From a checkpoint of a small mixture-of-experts model trained on Wikipedia.
Size: width 512, 67.4M parameters.
Experts: 80 experts in each of 8 layers, 8 picks a token, a softmax router.
Below are experts of layer 3 (counted from 0) of a mixture-of-experts language model. Rows are named up (a neuron's input weights, with its number), down (a neuron's output weights, with its number) and show model dimensions 384-511. Each number is 128 + 32 x the weight over its row's rms, rounded and kept within 0 to 255. Numbers have three digits each.
Before each expert's rows: "gets" lists some tokens that make up at least twice as much of what it gets as of all text; "raises" lists some tokens whose logits its average output raises strongly, later layers aside. This comes from a sample of Wikipedia text that the model never trained on. Tokens count by the router's weight.

# expert 27
gets: "ing", " of", "ed", "s", "ation", "s,"
raises: " and", "-", ";"
up0:134156093120201116158110125160091118134082121159123101131118207147187093176093099098134147157148147147163154138106100107166052100131112147109108127119142106107103107056123141123133091127118127148056172165138157080066143071113178145103140154091131182190131148155155171116141154146138079119134106129166081096163148140136112120147136091103111124158115164076164120109134129075075153116154
down0:144126116137156182132135115157079157152136134121180121106134198132164152138107167150179138121150183131124125106093115109119062126123155132111045118142125132185184135094128135069117129069134130156062108112104120124096193148107148170141083126118130121173089128161101122138118152108196110074118159120179190111133110106113170159117105093143150143107128153147084052114109140170143117151134

# expert 7
gets: "ing", "ed", " to", " that", "s", " had"
raises: " it", " the", " to"
up0:110117105175098076132158115126075140212166146104137097127102147156103157103125056104117160148174137166184195128139109133103104101119122154162141125148162080158139163098153138147079075177058150144128099153120124185115129087117122098086169167063108146148156145131118130077126205128162127119144140091079167102071102114156153124191116075186150114139159075104104163145047055063133100107151
down0:144108127114161148159122118092212082138136182101126145111127126095119102076168159158122157142160113130061105081075082134122170119096136204152182149163174175196146176068099138158110099140108100100102131121098144115102093118101066056139141109120135101163127118111148135104206074093104198167133180135095116135170062190114119072108129088084144113147119099128152167088131118082113162102158

# expert 52
gets: " |", "|", ";", ":", " /", "\n "
raises: "\n", " ", " —", " 3", "\n\n", " 0"
up0:097119129098141126108145115185128152163141176132158119096094168087112140119135130085125173136069165082166162114157154118112120074156111123155153124141086083102154152106115118063115160157141089164196174179154030158174188108134136146175206125139152112186140096140130111111160189088109119135075150150178169121113134149128128151146142084116127165124145167165104117125098134081132157123137
down0:127140131108127072114164108115097148133131154180123092125074106189142203122144177086161135085194125131167130103154095091154114109126118101087134114135116107075173128167132071124135063103120104153145140171132142148152136071081112134083183138154126164152144099145153131093129109110090133107132115120137101178178160136108114107089161066168188131131126070158130158101113177177090103170172

# expert 63
gets: ".", "\n", "s.", ").", "es.", "a."
raises: "\n", " This", " At", " There", " However,", " In"
up0:073172158128135107120149139161133101155180115127119084129133086065044147136164177126126136149140181175129129178125138193099160077174094148176092175123139128103135141139113115146199145078104111155131128152191136108127207075184140146143112168117118099182147139090139111110093075101132079144116102086138077099136127167158137132171121115096171049132150136092081138178117110107122142132165
down0:151039131144106127106135177118134126163139127100151158199117069077095146140140110096113183171097143139114089152136116095086139089104095168124114131140114143134083144182152131110148144123146144127080119114170187126147119154123122049110116127105120151139095216122123140177086113148171158166119087172133112158076065096147159177071120113155110118118131149075212071080132130138049057049106

# expert 28
gets: " |", "|", ";", "\n ", ":", ");"
raises: " ", "\n", " 15", " 14", " 25"
up0:063182120161142092159137147144091096171149104131151102195096125175116048134118131093098133136092157131095129084127126075118115159121081128158078142100173150127091188123070063178208121125145121127133170175160126126121054166053109175070131135123141123079125085142155130128171081151134184133168119098068139156126117100118176128125147149078097085095106131191101116132150195123139070145091
down0:133134136115098150175109165143115149183127151141137149134117109118075109154060144108067134139091109105094133152139157104098114118076077100095095195082144110096117168087137150038099100157140166168077080138157127111161103110157145193183129169140147102110126144119143116180163061134145133118108145102076153183163100107177125089117142131058107179109185096093122126144126133109090087147062

# expert 79
gets: " in", " of", " by", " to", " for", " on"
raises: " the", " its", " his", " this", " their", " both"
up0:164149086126149130160134149105097147073147088117136184131086113121107108114100095163087157111090151172159160104086116161093136081203120143113169138199081094136139159123127117104101115048097092118135102111144055102144147196093092120145088157096133150135202119120103145071105158133154166112144056112154150117113102144128117133130165048141156091119137163150107120149068130126107169166177
down0:111149155159120137142162114110091150136087116182102128151074113118140173139071102124092140100130127151083140113135135103151100112102044180075062118139102155142076116111206132214088096113178136122179070155168124148100093142094110140082156136157184066028145166122086159101106159120107184162130158134146147125087168132097078172134125183117133146169123182152119168213132165140119108120116